python train.py --n_layer=11 --d_model=128 --n_experts=64 --experts_per_token=4 --d_expert=64 --d_shared_expert=0 --activation="swiglu" --moe_layers=[0, 1, 2, 3, 4, 5, 6, 7, 8, 9, 10] --router_score="softmax" --normalize_top_k=true --routed_scale=1.0 --balance_loss=0.00917 --balance_bias=false --init_std_router=0.0368 --lr_router=0.000602 --n_head=2 --n_kv_head=1 --head_dim=64 --vocab_size=2048 --norm="rmsnorm" --norm_place="pre" --norm_eps=1e-05 --positions="rope" --rope_base=2670.0 --rope_fraction=1.0 --qk_norm=true --attn_scale=0.125 --tie_embeddings=false --parallel_block=false --init="normal" --init_std_qkv=0.053 --init_std_o=0.053 --init_std_up=0.053 --init_std_down=0.0 --optimizer="muon_variant" --lr=0.0104 --lr_mult_down=1.5 --beta1=0.9 --lr_head=0.0147 --warmup_steps=50 --schedule="wsd" --decay_fraction=0.854 --decay_shape="linear" --final_lr_fraction=0.0 --batch_tokens=65536 --seq_len=512 --doc_mask=false --z_loss=0.0001 --train_tokens=426200000 --steps=6504 --dataset="wikipedia_en"
Below are experts of layer 5 (counted from 0) of a mixture-of-experts language model. Rows are named router (the router's row for the expert), down (a neuron's output weights, with its number) and show model dimensions 0-127. Each number is 500 + 25 x the weight over its row's rms, rounded and kept within 0 to 999. Numbers have three digits each.
After each expert's rows: a language model's description of what the expert responds to. This comes from a sample of Wikipedia text that the model never trained on.

# expert 29
router:502479477499482516479468524507510488498499488469493526517473521514463477483527495526469452503501484479458470493520498517524429518465538496553503512492481491506507471460481518472494511454495506514520497462508476501505509503547500522480519469518528489516489536493478540492532494482505509518529516464474522477457474526515506499475494529547465512464496484568512518456504451477521562529493
down0:480511489475494476559480525495469530514445429529487527516470497496527520499438500532586500495495481500485496483503517500493494506546539530539490522484481540467524495501467484461514508475528468502502494442472520475479487483504476493519551518526481500516459521478527475488506536523488487490536496484488528469506480484483492488491503448491505484482497492522527506526494499478512517485476
down1:493479501523456544509507515517469537436548472518485507467486517529493494496507502514499485503459507527514464526505503519496499480572495510497527542503506504547502447505514511489533445475474511451481507513445505501516506478506463489511546506488501474491481475447516523461502468497480500462498528504537520508542520512487520494520487540508507525522515500488527513500519459489478510509441
down2:507481500530480485536509471501520485535539467491519526516466511524463500535494537489485522572485488502517542543495529479471517492492532473506504472551491486498473516507496491451509514526466499537457506525516533479489529495505508507512501499506502514518466485545474504431480542480481483448537477496455502469482507491492484529505477501506458563490487500496477481514481524489516506515546
down3:487478523511499459492548464519481483479472493546499507476513517472486507501486530483469515509513520468531508425502496549519518505546500488476477472495458488537499503526477497534495503487517484488442504465483478470511516474487498500479491437498466515475505457520523530517518533511496508518442472483511489493511560470504495492538554545492521512516513511497507472539481515469512474511523
down4:462472513502496487452485479546532531488535462521472521511507495493469473489508524520552464514504469518507516507510518484555490491553505487487508464529476546504512523502466469503519485538484518509500525504480504509500494503450497483544487472477537535527491453508488496547454526499455497522489502468537532484511460513460490495513511528489534525489506510503542531484542520489508522544477
Word-final pieces like ing, ay, ight after an opening letter, plus up, back, located, took, as in way, Tuesday, Weightlifting.

# expert 33
router:515477500504485496512482505477500519493493495468518525518560519497522510487517530490488469496474466465481506504494509515513465471524489534474476483538475506509502464496512509478459493491481550526511532489522509503492503489536466447498492510492468452508501553489551473494511502478451454479532551504466438485519510441525505458513499505511543527539529487518515466495468485488488490535463
down0:508500492504468507517500477478543472492548508460488509492474514512539473481510504510462564514486522479523514458497521521475494491518529482489512465554489505512501531484502515561464489519459468470484518549497477545523531528494472483516479493498521507498527494519511471471501514522460528485486461532476535515549504487515497497483494476500482505500504476493535475453464455448535470510471
down1:513477460513504485542455481524522498518507509509472514488534442506503496506533487491514493481517472520535539526504487502459528460555516528552553506510492486511482489478497533535487489537485510452537518543536487490500488486471498472493476476552496453479521499501481484513494499466518474555514497482488514463536511507513518460517484543507451511512467522486508481539519512481470517503510
down2:511481514420504506492476501499458504474451460507516542476497483491517511467503483503504518486523536501467533483489501508522519464524496480496493501498475515472498523509491503525458508499523517502510506479467520469494527505567512481478456515504468514501471524492451499525514550493462519508451511490466499514475485539482494512464493408517503489535481454477491471541523507510477487500482
down3:522475458536482529500473498464532516507474473520481449503519517473513484509477479528485529483463524461530518495508492461497477494507488511470488534529506509518455468509506469519484501512500509490528488494515530516500468499498495493541469521498496559491531574468522456533526513483481529533489498536495505500497458521496499505457482429514509504515437524480513487492500489559479506485490
down4:523437523484503497491516477503490536507490549480462513491481497552515488468521476485479500487451484476472511452553530501487472507497475497546520528478538491525510500529465505535436511504524514511489447471516499508509464516501506442534505497492498474510525476495500479487514488521493500535499501517551495520517544507462506455500488483506440504509474508529520509471503518507450502499536
Articles and quantity words such as a, an, one, no, any, two, and the second letter of words starting O, as in Our.

# expert 35
router:523499456508529522500478499510472502479525456515451517485516503478513519493527456511487496516490505526494545443513484502523540544523459488524499446491536488509495489520517513474547502500527501455469494472562492500505512535504505490529489486516478507487537533540518510490523469463509535484544499486487516512509504471471489514502523517490541519496533516487543502560459488566505512488506
down0:500466514520552488504460515522526504494481506464521499455471479527538496488535520482544482507494487482498490502527461516496485545459491486447508497464504489513506506504478496486519494459487501496521499532516516509538549472530505489493457563495473503505531499503507477507501504569510493440525473479547482463520473500495504489476478479503474474460540520519500549512516471487551493516484
down1:436516489502518454527530469497498514484466510508516488522460471497536505521490484506515551468471468463491526496519507449479452462479499497513438487497516505471508505477519484477508453522500538477561493481501544533526509506497514476492505502501474466482476473532480523509532474490495511515513460502488509440533522478488486537507484545509509501557488469518505499507502501504491489511549
down2:509491472515525500527501472492504500496493542483467531526476544475548493504482507522495465486440541495443497510487501519459518501467491464524523491513499480511511507525493491504488480503474546446518485479485527518513495533490513507485467521484445500532502534512528484471447459470461466509505484486466465557498539514487517531516509467495488517502475521484470500470521525529452499532480
down3:457512544538485487475495461455506500469464500472496524486530524518535565510479513525488456478496510486531502414519505466518531542505477518561511540529500513506496460480470482514440491515489500510529487542505507528495463473482497474484497528489469472503490505513477516475519497520488509508463519538502492504525513482506510517467487528451512464519479500486488496481529505501493514475515
down4:459487536512490508491535507523513508483479461508502499449547535483526500505563494504489497523466445516490479463512514543513510486503489495510520503522513508508497491484543530522508553511513491471472496477520520542498478504461465504420492512492502503487512467535470559560491509558503501489488500482494496545506460527556517502499486505507470472519503514511529500496490479521527505484478
Middle syllables of foreign or non-English names in sports lists and tables, such as ah in Bahia and Shah, ad in Radovic.

# expert 30
router:514520525525488468478541454462490529472507520504486492497532479516500502520492495468515533545494478483517491479500501565454493515460484543515519513502463539522491468535471483518490523527500483491455532499467498502469534482533564542504488498493533510515496519512507533505486471458468527508495472502498505545499517434491502513505529514523509481452516533494495465487521471513491458475478
down1:501573470464480466474555488501457534503512497521526559517524475458499498546466527498494517535497507504518482466472506524530520510466477503525474477505456513494497505520500502434513503510517494513512519486471499476513490516492493484468496535511493487511463494501536506500493552504475478529519474502516546506484508509517492478441517475490507535514536475517534490473514472438469512518506
down2:506535494471493500519471526507473538487480494533518529534532476487471480512506472514469463552514501535514497474507489483495505486517529498525531466510511487539472479515539495480457473493521483524579520542510489489519497460499512520483517548486502509511489440490494474512539452503523496535470544562498484508467492489498468508464487520501509499481483507491529469490460477479546491502529
down3:490480494513534494495499489508492471487504490476491485475477527471533534488487508479568533515474507515499504484441503488505509514503456490508462485489490455490522523532473479427528518529539491529502535532491502516508499512496484440469505489483545441489492479509473451488452508529519518480453485494466499494500468512469495506498504534508548469534508492496474522509516453518496546499501
down4:547500523516506486485495487496478508506518497490494484503480511473476518507486496541511514480488471456527502478500491481504540472468472500494518464517509523523491509527528533527493502467449497479518464503483504520458520471524470486550490515479465494476473515491485555502444443460500531497512486512497497528492515480460515473505562503515467480474537502518485520437483539542527499437501
down5:545478562472521527521503531522520473511504516509526466492471507526516466499527496509524509493470538504496472524455526512531554539521530491496498484475482456507491540472525483541495527539483548513510522514471494496517516482440509491576476496501467467479539482523510474474497524459514493504497471526498496497508516529519504493536501512523557487489506526494483493482498477472504485535527
Number digits in years, tables, frequencies, statistics and lists, such as 98.9 FM, 2006, km2, list item numbers.

# expert 4
router:490510504535507497456478485472511503504534516534522496479490477534504558532505508489480505491555477486465572489463511538507505538459490498539492545518513514500509519504475493479462505472461473539509493463475473472484487467496499513509460433543447473509536477495500524506486485492520542475487495529513514508512511521469510505503497487456492506527530458514479495477486522515458511488517
down0:507465539472475506505524550483510458484473484513539468478533507508503467534510462489528489512530483487477492484483485493457517492489504482537485502488466495539546469528474547499519526489501544457517510502500458523530491505453510498513480499487514451479510471509475474532480520483492524516516509496454506519540461463489468525545484547477494478513502503493552535467497483499514548526503
down1:496465478510458534538481494489482514536503513478413477501478498435523508505470542535466516528517520549480471506532536501464511503463520510499474497457448480511511506538486501544524492510493503500452515474517505515508509466496473500516485500509489502481507497483452474477475482485529499530470484515462519515491469546515481501497494481472524545527521496525528500525493530523516495493540
down2:526499526513514507518509499480477494518489515480490474517490511434486548502473520547539542510453479528508509479498511528486481514542482489500495459498506458517523500510522471531546486503479504494496543509492495471498466550491559554498579486516456540453493514485493516503483543505489483449522488497471470535492509527513515491507502465477498480531504490496515507500458506496520462510490
down3:472540516510500526531519505476481505509488496516526496499524527511461511434535466504511453488477480496501506535485479480464468477460520513527534487478517477508518489513526510481501480479488535514485504505480500540499555527493539480537483513515497505465490489526511543436522511465456468565488487495468499473509480520488561472448473512503500470463484539517503480494525495510487524520490
down4:498538481529471481508519514553481467477483497511561512485517492490482496483486518444490525510556506505504560491510471456506490513491499538481450517447468502493494515500473474487532520493503461521490478485536450474465503481498484540473477512517524498515514500510513479516509506506490489479484503455522485460507497474495494531514455576514525522504529485492537510501475499469492472448492
Final pieces of person and place names completing a known name, such as Nottingham, Anthony, Suffolk, New York, California.

# expert 53
router:543528515482505519512570453520516493561489496521500462492471548485493489479502527491511491525435502517505517460477472470488521524471502507502490474505447519504513523516560500463523459464490488526506527481501489523511485493524509469455536533531494510478525466478497475488483512475477496517511485530508520533531503520541494509494465455478501467472507483523484519468467516480482502532482
down0:503493512554487502491493464502518517516500517501590488509526495478472529473489470499491514527478494482489513538506478504526535451502488496495473497498512477574525471497467470468505490568505560472545480479521516523502459468506509458549465500553521505498481515496536522509482508516508507499504527500534486489547481510504485507506524546511551501525498486511495491502515517519501503517483
down1:505500499472500495474518450522496514466494494511513497500497504483436533549522506452541498500512490543503483496516522496541491486486514464515515483551506500504561541502447497483496489539511491494456514498480523464503461457502509507503522511500515488535505484483506515464492532558467465485515511462514501497525517492471497515502445490492529421512521492462512496516467530469512513533509
down2:526495527480490518536535493476482542547500460508518513507534480481477487468484493514499530445527510496472501478485528486502548484498483479493489483494481503526469475529558489506471515499504485500502505521480502540527496478537525490484516497515470531455456479470489503476556473482467521521513460515510537527479518489511488489463551519536490462500469488466562478485474489469472493464525
down3:542501470496453468537440526484493546508520502484474499500494480482510529447488494536511519538509511502525525469502540490488503476546437523534471476489535504455486498498538511483536506508503506509460506483523465462470477505510537552528508499542502460528455520469508522511473511535515555518504481529502535494493474475495519499480499489509481475522495501469532510499506474517513478491517
down4:515527509520515470528478503524484505512534474537474543492483530510481496530493506493471469515466458470562523479501454509527520490504482489455523449557531486480509476491460484496455488516490506504498476521449483545496517521483484514538511527520497503505465487535463532502531485467494500522518514488473523517520467475508499511487468522504505534497495543483517553465493554480513529523515
Lone space tokens before numbers in dates and tables, and word starts like att, ret, cont, as in attended, attacks.

# expert 60
router:510517526524497448446521514458496543499470509485487493511485523483495483476527472523502523488474530494473486475495494482543501491523510499459498471528532525498528544489498478536437498520536529483535513491531523525528528538539539477528531494493506514480514481503461510529522507527505493486531555474461476502484484444512510492493507440500515471487460513488501485488509468475511454478499
down1:531498465484536522492553503487522530466520532530472464469517511497501448519473527475486497475468477495508527510469520516470514487512491468457491498506502499442493529493509496490493499506502487491487491484453460516490469494516496499516521471449533478481496510484486488529498516531517498483520523485512509489466447502535527537469540451513515488454483467521502508481541485459520509416499
down2:478518532483460474453495496505499493525456478489508492531493486551497491516508523484470526490468518512516514492509526503486461489505499521520486534473506494448453566470460491502498508511481504510500504512478515507490510506468498485510552472510546498518528527478499515482471552548495521500469504453509541491522453562490507492507478477511517503513507558492546467527486460525535481510470
down3:484489477560518533530525471505490480487488521489477503535529508512486534475508487487452529498546525493464467484489527492493481453494467491528486478502518506482446461514498544536493517551493533498520473475558515499537520483472527493510456479465472518497498527467517466493491492529527502511497494480469457494517504495498494483528522489519500477459496496546446480492489522543464474496467
down4:486527482481518458467565561482523466513489533494539527531512493518511567526493527522499497513483497469501516497465475506494510513453484507542455513461503479544503506515488458540488508482485540497503494463481480495535482532566535519515516539502497470518523493500493528517500475501489485461489508482478521507489529510470510480473476513521483516534490525483489465557475501525505515483502
down5:498472556492504477525498460513499457481545475494509500484500531471534529516496483471488493514571464523497495487510514478517487559492479524479558465495458524506547486495507545508541508505495525530483497520485504461516559472513452522492476543521489534507514491489503474506494466509513493558457482495496477505460497473489511508490496496504478481526539504506489505510519472520482472547487
First piece of a word opening a paragraph, after a heading or punctuation, like D in Desert or Despite, g, st, var.

# expert 47
router:481470489495528483447505499520542557457465508512539520513484497531541531529490522517527496468520493499472498509514464495499511529480471519484477518496563500494461533528483498486526503500484467527501501509499512487553486457484463512496491532479497539533457571496469508534507546497513456530475464525497472510526491503473516532513502490465473529508488489508513535506485491521538521497521
down0:514515507476496490501520482469490497473503454478492505487494493524507509504487496544469523483492480534497513539492506490527479510499533468549542504480535500505571482534535537516478524505455501531479487463517509502552474490490480474500520499469475546466432479533504515514514497513498480522490509481525509587512484522499453530515458465514501503509495499503513497535461488492527512467469
down1:495522492496555537487446522479503525495493547485482480503509497501478502526519464527493549516532471535455517500489489517529514469500504558539445504440513529507511465463523510469481473514533521494522449519510514522506520509487528511551494488487510477511517505505520474510495504466538505511531470498510505499473505525508509503501522538491474503504532543497489472489463507482426483501545
down2:449500505496475537475533511498498487485488527550490521491505513432500475524446520475474496551480474473462511516497517474501553537475533493474565520530538545502531474490513489505496503516542487513493522495506519498497500488448557497497492466532507486497492528535480495497517476535517482471507543502512518508518485474507462497522447499508502483541500472517492520463489499503540517492493
down3:478495469520469516517447530534509513481491477511469463496514435512506454499475483535531506547489501510484500506502469500545527506492496511505549539507535460519505535503494447493493485478467467515479474510494527494521480496502519491512498509504490459533490460483484462505512513483498512479496453487506503505502479426473438507522478486453478511473550509463505550490510493479506522520513
down4:494483503476497507512483550472480525486505470504520500516522444477512465502482488542530476544473515476523554476486478520467499493476460517520521495481498464478510504482551524488563538483492491515500530514520497489534473507504496506515518505496524549490508517493509486510505482468487484525452472447443532539555518458501509487518491474498483517464477488500488525501524500534459445496485
Inner or final pieces of names and nationality words, such as ian, son, man, ij in Anastasija, ag in Ninhursag.

# expert 17
router:501521516521482516497485514484481519528497518514501511517524476482477500481524512463479472482530522484483574513513503500486507485441477531498491498500529487487509497518512511467452474497480521429485524494569509540478523469513483495458483492542540526530522489469530500461517514506473473539497506451534496498493511518504545541474446512490505509494541497490487512487511499469515515489565
down0:542464510487486497548513515481499516513494513503473474530511543466473494538528526538484497514514520522494485504530488475468521518491523531484508517530500493459489486481537487479539533446517547487534500536502480499463469435498475552500514536501493461500490478510467576497475485511479476483503492492482497464525479471513479511470480479475504508482457515502482456478503528509541533499501
down1:524510514513507503524482460521508510472509523466517464524536501483518497448491512525521467493449482515487491506495457471495528519535489500497485510542533498492486484507560468523516469568544446510492532484545479515530482514515514517497478463478533494499517487507474481545510509457460493465480483504473516479540542501496500501482484513504507489509492477537528520549503513536499511497438
down2:494527503518519534513511489499464505503474494498440473511505460537506482548497472500430508519518480508541526481510467529521497443502544486468494496537496481507507474512501457470484477533449458476504477487501509505496460505484466493542512467505505480489492489506528444502478522522467495534484479516503477494547495526466460499519507473511530516468495531474482507518491493511461495441516
down3:505465487477472505454504506514516493491526503469517523482461514509514487470497456492511508492517498497515492518496457511519490476438478471484464519472455497489501503491487504486454458520527476559501514519511519559522538480494530466529482471461513482493425481478500501521517495508453486513492439514513492543488485524503538502479455499482493474494485512506506500481531465506523490566498
down4:493520516500510530518502525533513533488513491468523469466502519515503544501540495521557520475543516520520481494496516467463466499543522559504532537490495491505529499516545441497501513511518465524495511513501477490500492491439496537547484490535501489544524525532469513527490499526462523504528506501467493465498499489482486539459484521489532515515512503476476523449512462464485525472484
Mid-word o/os pieces like Cricinfo and Los, plus pronouns and common words such as it, them, work, group, form.

# expert 52
router:498485507507510523479475506501506477470474447468494445505542499561525479475497524498476461528489510526499463528476501500465484497548497495476508485550472531515515515458520502481510482481453518500507464530503502527535448508532482492503564500480490550496526516509520482495483530499524468489513535517461486477536473475485489533477504521515473477499526503486507470505476512502519499573506
down0:512496469507502505463505484505505499490462483454516471524491510483480494505488502464462477498534497508489529512455474536502505470475519560453461479486524497479495469512506505494515501499487475475510521515532545471504501519485466517471475458483480448453496559496538503502475503493522531474514451556514488508514517514533494496497487544456520518550518555513532502479510487497508539463514
down1:487456509510450530524512496536444539468454500499535506487502549464541485471465480467495461504485489517511509539481506498565500511494487548473537513494512471510462497472567469489524512479474491471522506509477523508481507494487495521483472484458510495540478479494522488499532493494462524559485515530481493498491494482481488513488526496483489499507501527510532492496547488497442471517516
down2:501433497504461526504500541535513493483476483510497461502508509531524516504477529496504486515540471501504491506452521510505528498483532496476482499518489535540502520503489510496506533530510469500465525503465488515551531521492494474509484475458527537469525520480548507529484532536489522422531476497513525475520508501513495517524517492493510493541462489464530549512465482499542526484446
down3:448492528530473515535545500518489445453507471479505511539494538534549516491497504499498505501510509509466512498516470518470532488482486515489496491500498507504459473477489491453550499503506496486557506458481429497517513494490518493495499478536525524440513515492528549554487543517489484517510486476474530502532524509534537547469477531505498499481511467506527497498507518524497527500490
down4:534469491497544495475494456509542473445515495502479466527481513511499513463462482517472506537486478491485539486502500536495500550474460501456502457519495516502490477516504469480527541483537515498504498496529500526510513486472485540458459472491507537517482467486494457562488479492483455492489497509502557533531471510496492527494464498509487485518457518481521481554462516509492488483497
Articles and possessives a, an, the, his, her, its, plus commas and dates' dashes, strongly census lines starting Hispanic.

# expert 34
router:468469499460478536517512554478482493475506523489489523465493549452466500494533519489474518476461502482494489505540506486460454541543505492516490496475540501485487480499512527507528496525497546474482502492457496473532499546497559474483488507424520531516482473505497496537526542492487497532480512462495501502467464515460511471474502491476515505495497503515497522473499464514456497497509
down4:500446481503502530521502484465499520524484500553530505506487516462507503502530528487486536457486468499504487496489519484467529525482502497475474493517462474523485469484533529463461492516485533492526446457544524460472461454509471505497503522529543511467496491482517530461508490483502495479517505526539520498534515483499488459473492497497519528502503518498448494475518445511496524566473
down5:494478499482518496471528497502469504470508510511538514523517488527423463508503529467499505496505468505504502555472466505534437510548506503519527501475525486500522508503533492508508516501492512542525500488516515504469482538479475496509476501473470522502501519487510529484525477498531489502470518505551533575473569454517482468474508485508487497496486500493539466523504520507472515443527
down6:555462508491530473509450512494476485514518473497512455519514527489523534511439540469512484529502522507502519531485512461488517489506465481497529496486449479511524498506489537472524507513498517542524471493496544532523532450559500527449523495509515466479474513457526461491481497486532511479485480470520503479490511493513509497488531520524510528531512488518512501473528521467530555500476
down7:517482479504484509485562428494516494493502450466485503460478540517516483481507487505532535518512475492484489503532472497499506508518499482467532563476474519507478486515542499482540499486507497474475509489511507497484517510482493525461505516474567538529453456531498542500499475499486473482449483482492447491500470515505508472516453476487521536492461477514462484507479508515473481487522
down8:493458489474505495496489431492514463477510496462521506517490495534522461571532490500537458517536522500513504492501502484517493549481499495469491490481501559486474512437505463514514526489506507534506528519518493504520505474463515475568559495511529533494533534494484473475484521507475522505476480505474460513494510489507507519537494504524472498499492490528497544508511495463507525520553
The -ic piece in words like Olympic, difficulty, Pondicherry, and single lowercase initial letters like f, s, c, p starting words.

# expert 51
router:474480517481484483470502517507512451503484454475507499474505489552505535529489475447480466501504466519508471472499502528484491537487532518500489498526484514558474518496506513520517515473510483441530485565488488462469533501524519546502501514532470504521460509498470499466465530491534519499502538492507483513468546474434488489512520510504451484489479492507495477501553523522509499477499
down0:537476506457501487476521446514520482474506517484513449528462542515505490484501532474485491499521485535534481496485475557471507508431528538454542489532500483516498519524478479518530478523542512526514481470534521502497525553529476493461505492482521520474520531514474501519535526503538486483483507491492499518478490493522492497540529474447492468487516501482544501533516489530498503505475
down1:466520497478489532505472486558557521472512527458517510525466520503512499508503470455515488515482480491473521476514440502508473514516479511545514463486491479515515510496457495466540489471512504474491558503525512486498499468486512503499483492516553530498522475496527500463514497527513466534544507494519506500501512516496589501523505530497462484489547510524463469518470516490494501515458
down2:478477489548500525486512516473513473528489469491505548529497491534480523519511495529513522484475494504476507485518453462514516492453532515496497481497502492501522439465536476482468492503539463484431524501517514492494507506461455478514520482537483505532476540479501445508498468483479484467493501516519542514503514481490524548523476518514475487518500454491473489561531457479520489491483
down3:497493446549529535497456514507513481488513544459495511505492529520457525482498513485508516529485539510488524522464447459472434507509533506491549509476506522479484544475457460462519470439498517510517514474478517497483512509492476459523515495484491489487482488475545490495521523481479498495495503528512433524510530514532495473514462466514479499502513503486486529515517458498487497495483
down4:495497505561514531499500514511500526477495512496531512501536472480466496483505499500475485541486517476501443469473508494469519513515518530547452498496490525538539495507508493480538504471524551477496469481483472485492486468481510494496504504444492449517507467468500479459532504533461523510472527533513484521466556423516487476501513520495491500502489481551505530514494478503513509489548
Colons ending field labels in infoboxes and lists, such as Postal codes:, Established:, Address:, plus nationality words like English, British.

# expert 5
router:484496497508459480485475497463488438482540523523538493502489542503519483461511519478477535485533467477501505503517527531452512499518475485457516442456470506495483507541479528496506487517466511501498524479485508486484511504457504512532545545560536538459497531512486519482481494506546456515520497501475492490478466506492510502482462512479511477491506512526497532547493488482486544522470
down0:503479496486493450491475473500507526494545482521521489491476482502477462459532474484497502561491515482491521540531456492497478526496490505466465497469489518471528474467499487449472494496499491508511509528501536485534504529506526562505512479497453553505523487548530469492569519499500485491514530436517549504496514513522468476525488478526501527494502486528497450491503472504510488504499
down1:498504494524490516482459516501511549510470537515533480494466496461522454448502527477466529546479497503528495527490542473562487510509540507537483513506565521490525502444476488523520500513472485463467479500537541522485511522481474467538484523495466511481523459518540486532494517478512513515506521507492475503497441492510474489549486505509514501512482496515522502492495504506469479456498
down2:506563551504499501522503495517496509535480549505545483511525454491525488502497506544511426485474528510473514498503508514468509523482477514470537498534516521504495484479484528520522481516464530473515516484498532509471481470510524534484512508485492511501595466490479519456511502474534496498480495489467504466522462519484508536551463462481519491500506478491487518501506532509511519482469
down3:474476509498530514495524463515515518480532538562506493480485550487498512513497463473487474484495509493528504483507484486474487492491458518533499522503467472496514481510500498517496490526473482490500509443541517499513503530555510544494464526562514505447466434471482453463517499500526485486509551503527473495472522512539511539493497484545494517512502506489540484552508475491505516521513
down4:511470549507508470491494513493515481508456550502486514492504474502500498523504515495535478430488449491498528491485497525504506534542495471456467501456461506511482490487518554519486483552494511519500541481480499510447457465447485499485469504506532520470499515481530506487503508525508526548531494457450489490500484504504524507505519505520457534488495494525506567524508470489522494486507
Forms of be and have plus he/who right after a subject in biographies, such as was arrested, is murdered, he carried.

# expert 24
router:516487491478489444471514472480503519522505485493526499490486487467514493488472467526525475490459501538507480534520520549487471483546495470550504468466505487485486538484538517499501527512532522550541525470509527501513458543531477487529523513521525495458502485553499530539495513478514517486532497522495485545511489476523497492487469452498482529461508540461541519490467519522496511479506
down0:530484486526494516511455486485533488475529504542537542478478468501458505499526502559520478509535501505452514472494514484502488482477502467508481501503495493520509476542500485505511531437516543543507446524485497510511489452479496477482484498493502496497543519483533508434486498492517495477461520513534469509498451512514525522498470461533536448528506520494515522523484487536501495538521
down1:524479493493515455553522508479519513501485480519478480500523518487513503436499475496536484491423432459514495519525488493504487477545485510505504483532492478491463522518492517526536499522479441510482550459485506480468494524490462491525488499506481517506458499509522515520527516495486508461493465521524485482545516500509549496469519506488493472478466466504475538459510537492530521484483
down2:470511506490521508518508512468511537487480456492526495500471515507492512538532493501469515503463466495476470470498506486483498533484492487507507517506539529488486461494514547507495520529487505461458506481498507502510526454519460477526479483472483494475455531453517483486490465528509460511502537502494542525527471508516458467529418530523467512505472512510498548472514493547452531496471
down3:497542504458497452535544520517495525508516500478469516494506551485464489517528460452527522537445543543505459519515503501518483496520489482520480515489478479486511494495545481493533460487482500496497476523543520507528517543506499475479523481475514536501516538480536495460486479537488500478476490493487530508531500521470527491455504556534500487507514465499506464512495495534500552492520
down4:502528503535486586502514499472472511548532548528523472495497490527495537460475489475516512522480522488452477494500498507503520516522542512525551482516476504511471517466472482511459509484492529468510535534474485486470491458505517496487507495512530499506534502481481501459507462492507486496531516495523495505489443537548508498544513518502512524487558461512511502495488462489501520495449
Single lowercase consonant or cluster pieces like b, l, f, h, ch, sp starting a word or inside names, as in Uzbekistan, flows.

# expert 15
router:502473478505497477497566525503508483505514522485482472472537468522481479516506494467516486502518522471494518490527510569536527449555517471480493526490492489538500499485514480498482492466492518481560518488516491528477519454515480554499535507509534466483532486513482500510501537518467514474488546475481463487481514502491534506513519502503491477506453520486528507546468492454480506546460
down1:511500515491497469471447513485520513488468525460485468455462464439516474514507461481515478486490498467503484498518514499515453468459525508491510471490566502470501515533471462546483484484494495553512492528545520479509494488517519487492492508513465504516505484521506519469440472485551487485485523511475510497517510520488519484497508489507518483574509478494470516453509471540512484488525
down2:514468504484468528491503554487494502539461500500465533493484502515494516467485471452474530458475496508521527512459514479518497501484504460458483509481473536470516554468514472520475472530503463494486502515442515524530471428519510464516504476507528518515474515536546480505518513518496483501530509495472520495478530478476456462510502539486525500509504450489523524515500491470504480523481
down3:478444481501496438535473522480469520502504501451534479533535490507552493529480494534490544498458488522500469480501509476464550534499504494483516530528501538498494526508505507522504477509466489494533494514476502535510534497497549455471520479453502492539484481488483543484511492532511487531492513486456484482550525502507467483485486482491489560540498506488546495484511512516511520475509
down4:511524567514538530535511523480489518498540525515500489495531486470495464461524514439511524507489516519533494498485509455531487465495501506471543504517531488539533579537474514506497459523576493514471500479498465475485511520477492533475514495483524506505493508501497488466480498506523504501499493502501540497503466474513511509512513570475503470518530515495464513476513493522523490497462
down5:551477469468459484505464526511495501453545539466461506461478522468518496485496492510477486489502495514439461541531472475535504546512499474492541523515459515494536496510546503466486513512470499491504498522499510539490496497498513537516458498496483551475512490516544504512499470526520500485510442510519504468501473472486453493497509527479501527510475509500512547463543518502469502499514
Prepositions and to right after a verb or noun in prose, such as completed in, happens to, turned into, earnings of.

# expert 12
router:475471512512504538482475498554486488506548517525467463472498514548502489524482503485515504491507500530482510561502506517479496488479505516497500532535519498458521503487499470485455539491484480471483453518461508482520549500531525512546452475492524487498497505510499467569477492543514460514491497503535501499480481541486487497476489487471512544529517506494479455545493493538461523466488
down0:524497465542520498522518462505500488493488481475506521519502485488480474473529508507509488510535485499503477472508515437483515509458489531442482526515487516525569479493499454497483514448481490481519486470521451468451494490480464515490515511459512566467486518491485505472526480486492532487529492493490485490504493530514517504512461507467466512539487490471506475495468532498520559546517
down1:514479421481464515513482487450508493506480510505464510486473496500479517491521484513477542513490498515532516511513562558511532481499484504508458507490470479518500483514491509540495465485465487530503490497486492542484523476535526501478524516468486505458548530482493532520472514537463452511510523506544559520521521534474496537520486530479495498527495526526475507505495484530501472482459
down2:498475504528494492526501491513512478545505500486500496523486519484506472484520495494532455495557535519510458512489477481518517483457511542459450530436501498499482488470483488527530513489499562477478508539487532555475505459512495513488538517519496508508497516451548542499478519454509507510516508546511492509484468514484527522520473526485479518491548475495477488452539511502487511496535
down3:489472496498542541527541457492514502468551530500527510497534527518484494468483480523545505490469480553475512509491505530468500545486482485518545498513512473510516498513516493525477511458464541513476475489533528500508506513495527479512510480460474460486523517489511512548541463495528464493498533540520490567504498526514484520525454482521537494496463458515520505484521489524472505479490
down4:514509514489511516540482489493492491496491448498518486531446511469504488452509455523487536520523497527459512476500508550507536500533518498487511469488501485487505488463432504515459506521505508532504478482465508503513488411471482488508489491507536524505484443507479510489498475525497445539525533480523522497494500495481464478485490534505530515501546559505509490509500461535498519500510
Inner and final pieces of foreign names and long words, such as al in Gonçalves, er in Decider, ion, ction, ement.